python train.py --num_hidden_layers=20 --hidden_size=224 --n_experts=6 --experts_per_token=1 --d_expert=192 --d_shared_expert=192 --hidden_act="squared_relu" --moe_layers=[0, 1, 2, 3, 4, 5, 6, 7, 8, 9, 10, 11, 12, 13, 14, 15, 16, 17, 18, 19] --router_score="softmax" --normalize_top_k=false --routed_scale=2.45 --balance_loss=0.0149 --balance_bias=false --init_std_router=0.00997 --lr_router=0.000462 --num_attention_heads=4 --num_key_value_heads=4 --head_dim=64 --vocab_size=23917 --norm="layernorm" --norm_place="pre" --norm_eps=1e-05 --positions="rope" --rope_theta=32200.0 --rope_fraction=0.5 --qk_norm=false --attn_scale=0.125 --tie_word_embeddings=false --parallel_block=false --init="normal" --init_std_qkv=0.0239 --init_std_o=0.0223 --init_std_up=0.0239 --init_std_down=0.0 --optimizer="soap_variant" --learning_rate=0.00164 --lr_mult_up=1.22 --beta1=0.95 --beta2=0.95 --lr_head=0.00392 --max_grad_norm=1.0 --warmup_steps=200 --schedule="cos" --final_lr_fraction=0.03 --batch_tokens=[16384, 32768, 65536] --max_seq_len=1024 --doc_mask=true --z_loss=0.0001 --train_tokens=248800000 --max_steps=7301 --dataset="wikipedia_en"
Below are experts of layer 2 (counted from 0) of a mixture-of-experts language model. Rows are named router (the router's row for the expert), up (a neuron's input weights, with its number) and show model dimensions 0-223. Each number is 128 + 32 x the weight over its row's rms, rounded and kept within 0 to 255. Numbers have three digits each.
Before each expert's rows: "mostly gets" lists some tokens that are sent to it at least half of the time; "gets" lists some tokens that make up at least twice as much of what it gets as of all text. This comes from a sample of Wikipedia text that the model never trained on. Tokens count by the router's weight.

# expert 5
mostly gets: "ad", "as", " D", "c", " St", "ak"
gets: " the", " a", " The", "a", " it", "es"
router:120100184104115138049087158190127221144146135147165113161136172091157142114105123154095150158099156112128190110134132161152121101106120128138128115189137116130111164061102103091136072116116129097105113103085098150097112152113202145097130043136095145118120112147119072067095139211125131100121143139142127139121106149163122145097102113109138117151129164144138089165119107137136104133126136172132134108105147111132070129080137112099087153137135142164106136145120107147151103109169135122146114125142093138149125099114109110135129124095201120130133098225101084174143167126255133185085116144110205153159144166091094145122106149157136241111120117116072145172112116123145127157028
up0:134150131118147081147151116118126123137175131124103150171129055134113102058135132092104056158132135091103134131190100072093127111126185084123131138091087087170123136160163121118121107111099099222131152170153121150149093100149124145116126154154162152103112113140150178145117122110104129162130184107106125117128158166118104148100123163185139202085113098144144126133108128123198123112124136090119149085128148119060143111203141187114192091160209142123186108087102154124083114127126164058117166141108151143136140141108079182057205070121064117065067113119100140126168134071148086126134087114121137113084130126153130071130136091133179134146170155159089131099087127058097097159145
up1:149111117086117088147170120143137092088108158118101150146135116113077117085125157123088117112168097140129107139169083059073121138165170104145172110163098126104165125146107129171104137099137125179084125152152106154104038175129121138130140140140159147126077116138136160162107120124091139157126179090096138175131138119127143164125152196131111178082105121132199141142136127118167157121082133099112154120097137147034170098131159180118167130146142184093187112096131118142153113138146142093116121139154146143151087142200145169086218125105140098125136137118063102122121107075151044095130169141129074138115115164165157084099178078112121138118218173192105107080098127023138080104112
up2:107121112136092082067171138110154146064131170106105152113096150150090096103163136100079155117163123122125130138133078092118138185104133148163111120140137110147150119152104128153080079140111064161104081149179157081125090168161128172132172123148163157111127145119139128103083091117073125153104143139151137109116154139103108187164124171121133127013115116167176130089144190087162154129200106126162100115094131154104159111171113141168182129119135134116133143027125167164178126101125112121090101133079106165183147131117146207052171125126157110122098113074065185084108090105107125101153154123119134157117126179114170099156152096114169135139157126179156048109103110052142080124158
up3:155152070127087102100162095135112153114148155122139146137151144124085119104134170081135147133145099068167127172189081063093161168126184075192096081122143116150175147162108153154130074089119057141114099137126117183148126113137129152102179113137163148137074147061160114117155098133082168117123165129133164145110145168132138177108132172126109156080120137187131116148127140129145125105127176127161119075091135155024140117164093181121150112138165140126163122112073128101115207145135162106113145139087156116146184105174084163080188118143159118113106129098093164139108147073101100064130146098136140151128087140165154122116141089093159104169170126128106093092089124003134077132170
up4:116097141147096129068159112161161120121093186137153125072113115137132087092165153143147132106155112121156127157143080078113138133124169085118119037157169158072169119099120179171083119113181054140154134126108131117195128185182137163178124126086167159075117123154099130157112134094132153141109149104126173124088147120133139087143165161166101129033090116127116125129138135123146081092133125106131153109052135141062089071109151194100157120175117098181138118080146155154139139117091084131210127170110140132095133174146119199097172101157121127139108120121128113170105129156178095113108154106125114110170091143102173125124145122113113072172160104181156061193075115060164159147150
up5:116159138124144102130175072168119079109119163125106133184111100135120100128164160053120137100121137080112154160178063130081164123155141073149152122112177105127184118105109133108143132109131096129145134177145135156158123155115116101153157152144166149174089112127173105137120100138110145176107141183153153133114150129118139141097135157127135160056052127149141108172131164121172156131086121147132174107082136158052121099144126189089187107160180172132122087078050115120115144148121081067156151166075145135122132109190127148067226044127067060133082154091130137134120130123166063120134115107140106135133104127158149134129130109127203113189159123119132118115150143016113119136135
up6:162145133108143141083134096152156135118080143101148180119159088177083130130109129088074081190115110077129200145173121131053122183171160118102112147062143124134086083114163129105081118157099123094091109133148142151139140084137117122135152138113175180090102109064119145208154114124132214151099116133153120100173151113108157091146113120157105169125121165112206182150164064110162137143098099076108161116055204132109130093096161135050136170155167102118168141140114128111142114131128153102176161126150103115083105160186127123084158088176148100168089104111151099080159127126115118159101111118071153181109131102195166088139118132152096139082175107106109084137140091099104150139163
up7:094113095145130115136157090140113116126138152106155174136144127106076107071144121047111128144133108119141134189155120088091155146195134058115123119050161121147185098146150113142093110114174098167087139178208131084132114151125148168117108095165131137184116157135097157129133139132118150174111138168103159094127092127119169122065137192100144170110102101150154154130142126098187148096128161123138126078116114126070136115177136133074190131151168196136165074077115118104158135092178110128165207170074155116139157105138096149110203084142121108124079147159095128130153125078072096110125178141136096164136136142196130068086092090123201154151192152128096107097145107074122123144168
up8:172102086137110092094155098153144084050119119142148147152145109113087134087118167099118128148154147133124141144155127108085134147135193099142102080101124143158145127131125161102112101146117112112138115138175145140127055116156138178103179103143171089124062132127126148093151067129113143135090148141150110126107168136132129146128154177099077154057072118166192104122114125121169129117141161165149152079096175150049183112133146146143189109160160188121143110092093125138126130072131147089142123170083163120102145130176112198059235108144121103124115157094094162140119131076179111082143128092123128142130135167152128087122110088120231132140180105132116111133167089000118119103133
up9:116096103155104132100178056144154104075157148108096129107069112155124146110139155091109140144177078113111145144160073070121183154168187043089116106087142160131155120110110126130145095104110081188144113166161119125124108123193139166108155144163148129127113084155133116144155101121089194164102162151136149127094155133113122175101137163142104183091105107158140126169138143094169149103091167153141125074109149149098150123163165162082213126158184169146168101094125060157119138151142114092128144119102139155103125101156120167079212075160108151092060195106104153112144121090161068113164108127145101160096083113192159105127155115125167134121179150166066097109129102058118160115168
up10:131110134147137144116151141182147092057141144125117137126134116150089111139151192088109117133181136103107135129173041087078158123101179081138107089112139151099180139094083124123137127097151066157166109155138156165169120129138147122135195146149179144146094100154167172131141107105120180147120153114129117141082154113101132138120153176135169165062106106132138133166144141066125109097133131136148125053103137148055130132157142172110215141136183162120203103082098085111133133133152143074142137148059136160160107151141136198045223130130105151118089143075105139136119124101126078088143147113100050157130112149153153107147135075123144098151185127173088134083147114044121154154124
up11:181131060121079100104140085126145152067134141091111132145152108139109152095152152110144138177131143103140132139183109091076158129136195088134112107113160074152126105114136145133155079092122085122132093095106154156146082148160102214116143181120146130164076117108152165148107108128125133147110165101111130099081159067119119148089133214084128135072167141151198101070126132105196149120154148154115112104108126148048175102193170127136176129119187139109182086092107164102151145078101113092142124148100164161170141128147116179073195138117145145115116153129126163121112160076163131055138149134101105136116156116162154118112153070083176091182202112155114107140120117036108118149140
up12:172106123079093110125174138094117134080154175113081135126096117129136134095145166099159169157170089112113150130209092053074150188133190049147129127124168111100208132145118140135141082096127078145149120133143190131148128103134096174132157156140144160122118128117115144103125068104098181162166158114146166139080137114084152150103153168136132192112131158173140144128079132102159115098074146118114109106105140091057143098152144162131167114117146159140155099072102113153126135099134149084120172176110141149095160101151131177098196078144124107109108120086107152119143147124138096108145164089124121154077120139148176119109144095138160090173190113157141073069058093008073105135143
up13:134138106146123130099172104156126153066132171092065183074144112165149112097141146110106106132160117138131147170187120111081132181139162087127099101089108135161163095136133153130125128128058092118129104191188162118157134129129124157123141139143183144128084132131153134158118112103096156192107156138142122103100163079106145183096123158141140173079095086195178116136115142109146135088151144159140134079107132149086147068169142154106207093170152164107184081107099112102135147140165158080157165137085177117109127127147107184089237076127077095136118152164114174144131103099115062095104149112157068145109102103186093081099125103182171130168180118134171089118166123052118144126124

# expert 0
mostly gets: "ic", "ist", ",", "e", " have", "f"
gets: " of", " in", " to", ",", " and", " on"
router:131113166090110146045090139186130194146154138133172122154164195102143122106108126144104146153107149115129200118135124154149126106086114136141135102187150113124116159059088115092138063128112130107098112094080089148093116158113209155116138039132094177124114117143140087057092137208146130097120144151142116142127105168171132174095081122101139115145144171154144086156083135133145104136122145175133132104111134124142087133075140117129111138136143140162102130138114123145144100119181129119155116116135095125152142116109121110139126154112203135123126111191093082181145162125255138174072117135101215143158149163092097141119111138167122222113122130118099151166138113123145116146027
up0:119102153118118129103147064163146146132093194142124156151092119139078120132136176076128135098146138128107146105162102049122151107132168100154134134119135166153129093145110142074151080127107091143139162159184148162152084189141111135093137127189216147110122114118178132157151105124101141147143172131117103156090103079110123159103097159139108152090141118122185111121078118125180080085090141135125131084083139118085100111131155138081178110145192183144173073097118111073162146148103107104133153172048148123119125108098158197086207145143140141132101173111123169163099165079118085087142144131124102130081124151083165083107123126094200132134182129178108101046155156038112089134156
up1:088068161132154090116124084114132129098145119100116127135143114109146169111173168060153119113144087148182151140184076074083182152122121092163107109121126142170208142149121156117131044126100072154095135154142179158139089132175118188152131105161164154130130137105143137110143063084150124169120173164125125125077132097108106145125137166120108149114091131127186082159142151096105150057136152119148141119111101139072186125103164156101183145114187132104202103098124104098114157127119160104164196134128128153117151125146126142087198133116075103135125097139146186141112106049085083053118157127099086112073116154165122111109095123181137121148207126189060096112105132073132109141103
up2:129075176100160105119134110187134097123138135154104087180124152106091106162086194141109083104170082082114139157175074110070136102168142104119079085116108106115153147178058174070124169098119122159181124175165135128143067117138133133151135091131157155084165126102104120130149110069144137175158178159130087113075141114110080152151100170153154142145094120164169074163185106154169076126075177150121096148130207142086179134149102123136183084115137084150198101084093107116091125072101141123128133101152165112076160154112098183097164088152139097146120126117139178185122133150138142108197173083144099107100122067114119131167145162148126122121161131112162116067082139115128119167147
up3:112107133152101119109145076143150137117130179096084152149092133160115109125114194129143158164146112137141153148167088090073108153157175069137119108100107116124140112156116133152103118098128077184152089149172161093153077186181073146109159132160173112095116119131141141142144125113085171192090149164093128096083139076157121146131104172155091185074103095136161115118138118114144179101116153157140134081069149123101129084186123155114165161160146148109193158047135104127132165130068104087081157117095132153139179113160122171068207077108138167132091162126137137154108111098162039085140137133099093143080160154160135056144116095110206091141187116142119113095113122058106101152151
up4:137121106146126081127142089159163102073139151146129170145065075134113110096138184068145145157199130126105152154173123082099142122156180069155122079101139107129153152112099158094141111117085069154135078128178164159111097120128089140131120195181165096107125094145145090154137099115108134152108173137126186129113111151096129126124161174149124172105109108163144124164137166126152132117111194202133114090109123129053136097151143164120190137171184130109180139061064120112141142085094125085097162161083149126118125098151138182042211142169152081107081146149090151127118124118170099135136158100115109139159122104144175126102112124119184139165182138171127133086132096023138080145140
up5:134138159131127129164124106195157128104188077180101199122150094151128081067150143068120155175104133083119116169160100062073111156163150127191127128084156127127139123208079155116098118100092120156145175216166145122121087124127157124129138127140118155113104147098115112124149084155129171153105118184083126171095148086075133129121169158096133126117105135159160140118092179093128100126120096143165112106071123165084141097180108113100204151160127173165159124115133121102182113110159209107161099115109152142125096152135108178088160099136078110119126101133150146145182106076133089091190111087093139073074107124186103126095151103153195077149151153157130132131076144080105148136183
up6:106122109131113125083156089111103124072113165152113136129087129170098144082144172136096135112207089108125140132182073070076144115138143084154118114133121130138176122111094141131129083123106093120146122156183150121120115100138129153128165132126129125135075131135081127141143116076094136130116164149134144148110110093083140102127120167132146187084123109148193120107144158087156169109147143178131157094108157096040131079209116147095175135159159125124193132103097113148168147124087132089102179163063159130138136115134103193049184108140120122108114124074122151114068090106151072077172155103130137188103127137094143145134140126162215142148198141192119088139109155000105120108157
up7:104114097149096134136119125139141127092163215151122150150118168145112138084119176119134138090139101133123157146195145082089127112121185102128134104173157126135192126137112134122133118101121089158193111210147172184159073095150108143106154114077155108090158096134116153148096101125169142154133171164119197123109155129054107125121126184148142130074074150136161095123090152136162101098176082139089168124142174132071172078144165157119130112127183116082164101074097087096130119136110143113085124152058146129129116130094156190063207121145142112099088125122110164097112124140206088133114165065169122127107104158122126089134099078119164098130184143143161132121167118034059105107121
up8:092130185101109132141106073147120146147160152116072099124141176163140185094136170058096121093147131095151083100163141126168165165180118099165180110068153085171117127197099119150148125139140097135127116141158177133078160105159129182137128111143093078148141183108153145178129126139176188145114141140159119061137155120115099165097151167152163203116119129163140136150088115081116150141125114185147129126125152115064160038156130150125173132111114114133136099073145098116089118093150167087156133123142155097105112142109091148063159105152102120133109148106154112135172080148149164011187086125106114142091131100148082087154094158119223106114149113165148157106148134088100081077127
up9:151092145147120126111114146106166115123147193155175114119128119100134074138189127117113094155157133083160118153229061106048180162174142141121090129075158076081174121133112149150099128140102125173143126154142143084157079149112108166158113095153135114140089062154119156137109102077149152104100118126090115145129204125131140144177163140086115135053146147161177117139141097132140155056120146110153142092087136134096101109140120192086172122113116151134210055095088103122152144117164148091154141137137124122134135143103126185068155109149107117111115133091063148162121170059177133080151128139076151160119097145111135095101107079152154080185185160169163090104135140058133152156158
up10:063151124158080120086162106131119112078172109108127166146101092133104107098166134077116142151143108086133118130160059117100141124169200109125115109100150124141163131170122105119094139089139103152112130208172121145151130140129140207157145163162180121118128109143125099130157109097118135179136173123132134147124150120130159133144136100136100143068151127125152132122140146101167150100107174171154131106079118132042108100160137114110192093108163137114170133098070134142117133188104120117130163177082136193133117093146107197063216085140126186123103151134127171132174120100123061052137139137122117167137112139135152148158130114121196059179157168214148124088097146036055120162134
up11:136113138127114091073137138099155180134154176133127155120151145146151141078136160107099121108148107096107159198187113104097154168115131101126119098136154158166130139147065065126139143139131093167134126197089144146136086141112091134147114103162145134119125093135118115135163067111116169122106140127145136135102135145118133120125184185170104193063047132140186117182169138096119112105105130149112139120069123149033139127114118160091140135138138162119164128038101097122152161181133148098164170138060154120112155113149135190062219071094151149139097114082149214135126106086134112047187172159116084113109118138150123088115137118132170100136166184160091118129112113053099133162103
up12:163129107177097127092165124136150129140159110165102145163129087140106121141176160136121167162182110112119128108166163097135125211142129159151128152102175111182144153154065112174083181147134126145119101122126074164096152056154120161125147109108114096091082111109131124079119142151126124137105095170103090094145125120180158125107154125110117163083071189129153064115100086096129166137095138099153135100105175100098155105168192196101117065176109132110141156142194103068156121122065163053124172162098133100072109121164149135094118103118123074120110082206119144108118087097161130120081121169076158137128109128110173045196129077123186116166131081126123158114083121141145106174145
up13:157090177132076135095146078167145172134094093139103192126138102156063104079174130079118124117138109094111126170164101080064161156108198105120099128064126120126183153155115175094081158124144106140172107132132153132176120161139109174124135099133198108124112144119125127141158146151072193148144154189094151152079184137183128146082095186105095119118108157208205146156135149077105144083095126182116112048115142119048137114155149131144170132112130105117165172124114110091070127138128172098175116122130120157110136180144106167119172114118112157133045084099156125172077129125153155156128174138113109112114135097161150078114078113133142121153158101186085117096151097088122122135111

# expert 2
mostly gets: "\"", " S", "z", "en", "os", "k"
gets: "\n", " and", "-", " by", " that", ":"
router:122112173114111148052088143193130215133134126144156115159143181099144140094096119148085136161098151113139188108132129154155125115109126123133139121188142101128109171045099108093142092131115133118102117106088095150092127154127219154087128046132088168123110102140126077067099146217131122098137137152134124148127104156168129134081086118092142119154144174147133082168116115140143098136131139193127122109102146128138074132089144114117091136155147141166112137145116130129143094114177129129144110118144076142159117108107112108140124133108188127121129098230106090167145171133252132182084118138105193147156140166103101142121094146165119223118126126114086150168086114125145141157031
up0:146103161117093128134161061138130142061141146134093172127102095106116124120153139111108131128167127056126141148167125112084138116177204085169120116150114111187153137140132156099083146129117096161102104205170084174160071146153080157117159142143172161118104149133107155144130106141102137145092154149161154143118138101134103155111140191192136169089120150133172100146132105138166190076127165157166150099114156164045161095127115171083185131126158158141184112115095127120149187110128102055152163167068155108114086100093119204094199077108098112122097128169103190108127137096105067122160149076098095125114088122179123119146152100125140161140202143116136133087079127045135122120132
up1:107097097185143098081170077159124126083091188170118188139072061138092149050138159074125144118187118093133188119179093098062174102135151093155083113101132114144152112119107149086112093122086110145113102228166131154113094151185127132104130116150145112110102112109164143156107099129110146168099182134119147101107140071082107147128127194140129182106129140150158133158158116103182153107126169092130146113088116110093185087148140149104189139153163128109147132094087112140164144116098158070184188151100159127119139091120136210069182095172118112140065150166119170131132118086135065117145140118117097148115099116157153109115122113121176158133155119163117096108070116055110117151160
up2:146136141129084128103143059133153094062121150115100175138174084161111150069127170075082143126165154110127108128158103089066146122166174073081115098108116075117151115154129150099116063109126065155147088204176163136135046109176107179135145131173164128144080130135123147148141100138082152172118145142118155108082159088134098141095129164144064177054087161151137130101150169096201132107152153157121118116134148088053129089130123172140176148159140137081159099081111121145170148132130129110166156144087189131128149138133140182051190129164122141126131130106108165149147137115144066111119141107144098116100080083144129125112092111126154101126171177192088116114089125066077138114167
up3:183122122139088164138177113159117061116156082117131143118166125190123111124176117124171067158111070150160128107130083107121078167131171107194104159135140107152083116114164133123171110119138094142133137184110139112145105138121117163183168117109165065120145216139143148096138108128057129148138125122102144112111170085101095171076111182176105167137075122171140136113116162073113119067103164163141164133119131146079172080164140144138140177174140136095144150108142096114112156131074136105070144195098167147184136112048082189075182119165153125127108132093085112135146217135179068158079140057090112121134099128131128142103104141166137149154150130160091136088125106086147155120141
up4:098156155163115125101159075159122095071106118145100156137093128079065098148115184072110144115170111123157125174168063097098173086170159072139084102108155129113186110114121171138090115085144067140123134180165160118145083115140117145175161134162167133117081132129114132151155113104124128144117168141127133161088147127146072122138179180120135185073103115177144124123107141115166198107083138179122137128102148116060137066141148125108136170165125169129214130072139109160147157129101117067100148174068146161130126147167120180085225080127152137129097168111083186137130126119122054071133132125112102117114135143171149088108136112108157096145177133176125097093122127046138088133139
up5:120118153138133129090147079154137141069164148120089151160091115134090167128152171089103143117188169109148150131172088089071149152158186097128118104113100129179158128136127145091182112089097072132120108178151113142152056119123111148081169123141185120127099126116120131163128095120144169154097130166127163125074175135110115141138086200081130154090112087165183092114135134120189155126129179133181127099169147135061143096144150161120162121134165175107194087104100108115131145099131128081122162171078142118111142112111131206044189094155147116084090178125124165127091109134162071072131153070102089155119100106119157122103134143137191153119196113180111103094116112023111127128125
up6:082150142118115093070163086160146132096158201081102168164120135174100124142161176125108132134172116109164149152190085087059191137136167058140131090112152103157132111138112127115143082116126085138160099159158157155167099118132123151101150118149184130136115130077124120151161073143102144161109206131155134136085160121097119132129103171144121160100041156146184128164143158115152124113140187117140172134127137092081155078108153149110177169156166145163195105107088143155150146096085104092122163137076169136096134115173147181047204101160113152100078118105138171141128121116142064104149175130136080130130109121078142107131143116086151163155175135172115123111107127016105093117128
up7:154115097124086095095159136088148125074160103121127130097136122155055102129181158133141122160161100097125165118148100120091181134076148082133089098169153135105124159134107111114206114148163087105109075175148182182142106129165118152150152135129149120106098093087160131148109087103132155148178172209150133115121119144098157148129108216157142166067142176148152121152104104086172093115135122068126105135145102124094106123170113145076116178141161145148164087039098145137108178138101113069138182137115154123147094108149119194077138101083125172145172121124094228115152118111122086097137110118136133122150091100131124102186099130194214143135156138135139111075162093040138118132133
up8:146075125136097135121129126104160146156124127100150110125122110105109141116182162112144131068118092164120125153162057053117156106094115104149138112102107140127160141116117152144137088083145123182112147141174172119177081122143160176088138136177128173094134179112160104107106048103178152204119148112110143091150140111127090142155122193109161186082134180138174138117116134096140101090092162159184132121178146116076094135145154098136198152057135159041131157064099159144141125198121134059148170115069116108150136123156096176115170113135093178125106157098088157178058100095127096156166211130098085154113089137149133151131156109165149121165133098195147123143164149101099125125152
up9:128135109110126097138161066149135108094106154172102171145096088155109130111180183078102113109145119115092165151208104094073179124163174111156117117125166095161155115153107169143124133082090106125178129126161158149143074119102108175085176133140190100093140158092144170152150080135087165182113153159112171140112164118153132171149122169125164171063060058152151161131123121110148149112117147103120150085114160122068148096116161131105200104131149124156173116078091102149121094082120120110171145142078172133141120081184148143066213114133144142133074138099122158158168110105147095085161101122189092143081080102122151135122135091157210105106143096136140125088143122038112114123161
up10:149130125152101147065171099143096095062131090144136127110129118158128119147155147138131122112143124144132138146186060148125140107138147106173098159144139124173149094102121142111077101079128079148088055162146112076152127150152095183142188148190153121157130122121108110140117127130112165151111158104184109125104134088143124139134156172118118217059102098163137150133100133115149148130099155147109141124113108163043155049145105170119156102152152163084159117044087127136119195087149134113113099178067143168143180132102145182101245112118112115148082126085097150137111102117125095091173087129132106165123123148137154067135167059121203112141189126166115120138172085060129136153118
up11:190101204125152109135110127123117056108189133079116185183115075177166150091123133140139158113121131170132099161134041141110086127143148107191102100130139117100144140123098112112117183095155053150116145182149157155088050143114084093125128180162132118106111107107139128106138131105138159170096140132178117131099152086115110173156157128154154164088180126141111094094107131104144116145083142158153200106097150115074144094179146171111117178150176160065148153120083127115118145115176148133157152192129144134135147138162072122071234091171108110105066124120113169123124119107132111071122125139084081137096125148120159133182114150149135072181161095176102114121118162082118147146075
up12:128111140101094117085163110130104101100162161155117141127144114145125127092166159092149090112183129075136112162222063102097098134116177082168123099075135116123159110108136149147142094095131139162127106174147185150179093104103135163145164127161127126090145116116142154140175104103141169187113154156141157103114147080107105151091154184139125155044093143153138131123110145112175140141128191111158104103108160143030144092162138205099176161125143183094193108082095104145151136118113153080117151202087143130093148089179157150055193116143140100130144074115119141185113115097149106115145153084146092198126125098121126090161155081092148106135179150145108103100126130029125125110160
up13:126130112121154116094163093172138122102155203125150167137108107138113144088153130098113130146160126083082140154195091068107134173139164077120136108117140120143175127152093118126124108111117076161131121150194125177074088113123118146150163125144200104132085137128154147143158061150150152144085137128145134117120130106113135149092145144171126155069090139135159157104095130117160149101134172098139144102086148112046147145180119173126181139149140152109192117045088097118147137119145161089142136188099155127088129121154153170031224054159111116120079168089097180145122118129122108098140132085106081126090138172137157122096150092123193133160209131121140143081107115016127098138127

# expert 3
mostly gets: ".", "s.", ").", "a.", "ed.", "es."
gets: "\n", ".", "s.", ").", "ed.", "a."
router:109151123122139102166191104077125182135083141124072137125082107160101098124128124100092101147192111113201069135110138121145132186181184144121141146064083155132150107154193184103167147106158090145120149137167149132155140072124084117152090209141127088163169070170133190153117105088104149157167120111114111109162124093096147151152154157175109130134077147146104150092096129168146136142145128115118096143167118155132151101190136168124163100098093071160150111103151139110108132166128080149089156110109167115085118115125082145117126161163049161157088107073124135107078133103073102062158154112083046093109133132123177087173175138134122091189122149114155116072097127136101163136195
up0:113085149060061135133103155125126072098180121097135114151164120123090109107151162093115164178136126140090163111147146131112128175168161087155121105134149150141075163151124081149116152111095109143060149128135174176175128139122084132111128071078150111108094120140167105166132134134073173159070169139119127164123159138156127151153158131085125207096099138215152122132148175105161164131125135122152116098076138141041184117122118172137159121125162203116171108135107115152120114112136132105127155148081142170150179058119128210111201086102168128111127169144117142173152112079130106057101122079130090115128154135130122084110149108099228132115158122142114076101100095080086078168119
up1:088124119143098107083124055131116126138127079071133132130148088161123128111130106087178160126087155151079055208132073116155158096169124143147097149108116133093125166181129088095061128159175070129140118118145120165086134145173087143115182080161129092125168155096148117125147128103115138162109146114141124154128091148103132132140172139066105200076179059090142188150123113087172148090147140168165119176088119198117156092172139201093153150098152103110146154097108110149140111122107182146166142091075093111075144153127123170136155134160187137123076141087119141163096060152043072143198125078134124159144103117158109153090114103138160106148132137157164178140160103123101147126124
up2:098111160095115115154173084147174123097166089131091121123160180156167171113135131126123118131144164060116133147129085167038147123054097119131163164132177118096185118078081186125176103096120126190163109106127186169154151098101188114065114162144156147142120214105114119112103093100150177082024144103059119200037181130075115141095110164092120125124135149140166107139135169168126134145141092118122120092073171084110169147131104143135133154106137132132181109143131146125125144130084172049117109158136125124090159111131135128130175118170098124092104114078149083129150152119155128080179139096143108077143188098114158084137124121144132145088163120100125146107154148095130132139133
up3:117111118091165163124133101136159106099116137135148160105104070143123150105184165066136161130132133112148137127153122075094124149108142102129085103148123109182136105051116153138106128133127135139093085192104183148111085115117098136138091115098129067121082161146085134157179127124098167154132165147133121132119091081141061095126095200110176171117139109144134144148133124130167103073134125155162124152073167148087169101093155218182125172195202180155153128088098129173122124116104123067083125214067151134172161131112170131088176121145170086148122111122136169132171086165171072097097156130126087116150181121140136116154137124098137191119150165159061101082098104064104110136073
up4:140135136121132127101162122177126172146042150090121187124081121149121077153077161137120113156133138171169101108150092136134139162152108144115059084088122105124097129180141091083143093135140117104140099123133115147134067111152089163159124097159117095136175140169110151149101115115111162162069132105157190126119115098082141124128103138101108139138097088113186099179074137158103176085130142150118182096089129163139137104204191186104149145122168165087187085087140117171149156079068150166157135154103132123100163089115109116135128112137114158140087158101167151136077182147091064104112185166132116179105177122174065158194130105164114055100107085078091168128174129141143148062140
up5:114075062088068131103109156139168098128143163137144192142148092155079105111192131140139123168165125148101097195188117107079165133120188082168097093136077093101094128118139173114110108148098091114089136146165114139124059153147122176157135098121127109133107120194165146118108090090101138154102121102114111157120089187168128099082169127079119089063137077130091126134148116103109114128113111205163147152104129127085141088125164160154128186114243149112125163126151105119114120125171140147171135115089159184104102129140141146116163100106141114117144147152003142136166078093161103087108102156143145134147154138157115086124125136147154103095191125147117099144132100034157120166105
up6:101055172051086093140101157132130117178178125095157128112111089139116184087154147110104065178169129101098147178116140087063147142100173120168117132125141133082114150142125138168138162128157104149096165120176115140103144152153145187114114157109159156104149175197119154065065113136108165104080106113112113124082193146132151121098125148138104169121109082164123144097158170131199203144148145102163130070098114140106145107131114181138107186099157159154134114123110107142055152116155124057143094131094149098120113141104146222096178119114096154107119127162143146101147146142157072044098130139126110113153114161120134059194131137170152090140175156117100067123125116092178162142130
up7:175147111150135161095071131103094150103148073134087122057152105090102141106104084135098083123141118143176144138133107150142113180207119116143123120059123120101127161152112127051163126167119131122126099090198133199114094120141167096132147135088131114151119145183123115186079092099110120145114174099123176139138116124134152209209140118147143160137153132110122163237155136076129100104125119192147172130122144096127114077208128151110129082123119109116148155116074127142114222144120162093093123090166131095135088152135140142119147126130110073095135098138121087164094150167089111077158102177082072173163172157135130154099139114153109172164138147100129076169127166128060099139160
up8:117128186096114106104145040152153120085171132134089163187153163130064125116137126076082116136120123084145112104172109127071117101074156090148123074130147175163105124166108105132134108139105099151121129116132167179145104108123119220120167128099140140137113176120118144123133112107129130077181140132135119126050194166099148148081112211087133188062170122162153089127121160117174128118176114143105151080069116155052104127116140157114158098156191218140164117153103104109104116078162131072159102142136120109154139139124094142142195150107123151153096186083122130131127151068156161132118147129123103159112103139096196089105127128151132158170157162126128081140143161029142109138113
up9:104115136108107128083142081143146148038128128163147182105094123134130128144144114128134113121122094137089086137171087094091157155117147149180110090132137100164141146179119158122090136083110077180115062149172156168123133181152137203154126095147155108124134110140139117112084107132094133145121138090124137118127159152163096175115116142124117216108086128134141118114135127105159148111139132146145182100101144132112090134125145185142160156136166175089197077075070155149083157112120168080119133150101116184111091094144148179050248112138139121092062150173106187126095124122145118123105163099178112141111131140163107109097172090128210151131213120197113103126162096072138127173094
up10:104134158076089180107188092122115165104163160083136201137158132108110100126085109092109132090126104178101138168160122106113161140113140078175113096097111113167201119113118114106122089089100166074181086147130152176108123156113032120092154081158127143100100148119157136144140120084187159155218173095165167110143129148120121167131040135160119135116169098130105168168115138093139107124068102128139153122120098071105126110192142129167128148092125132103121085147097131092086090121122101148172150173079155158073183161101119127105179103098159152102126162121122130151091121137146151152141103098159152089119097102119090092124106129160120162123107089176104169150179140084184075221162
up11:102115148126120146102129143118139149193144104088129110118116160114070083120120152140102176184124151070121118143131165086095130181144127171149078115103168131099113137155119165156145129150099094125102149179162102151085048115148104173163091163184161109133116118117129133153098131125110138143115112122117162160178175153123119140142111136170124157092035110121186150146130078241152149109139116177141177130080100131144103123190111171078190178130114117063127157184174097103121148164107088126114132112123164108161154083104093116102143053096097150119140183162102077141093167082095103121171124168122046077028122103167099119125138115143121076157164124080122089113122122137139097133149
up12:124061105153116110102121083136151125117153180126164167103119140126085192105115147114115152131146151110105136132134097056119146091116107142166117098153141109106149186090075106098158088152087072161124072150126111166093111120135112127109108098119222135126127173167193138124140154121150169190115132188162162145112157137101084148109055175117101159093135107167160107126110135091129148127172142118098137098114107130089103130109122138153180134123199179110158073146153086126179164137109121054124177172107204089134098123131144220076191115077096152086121141114108174156104144117167115094131097102130075136106183112167173072115152128168139136090173106162124118114136130042167163110097
up13:152098116130132138128168088138168129116140172128137133080147124203101118137153128092139137154082156123092133121145125115128141139181127073140129142176174078141133146131118117100095098089097119168110119184114147070103124145147062186125120173079203136110130111100166179169076103128091107128113147148122148093118126159192110150056160132114111153086162106150155126170091055094194124117169106142148134094077112148113120100104111157151169143101178169069113100136138099190180130062176195083147148168070142147143164142167146219092164111172127148122139106138096086115129093128135144083147079089103147180094061106205130137104121089122137072170140093136121106159085114092165127137094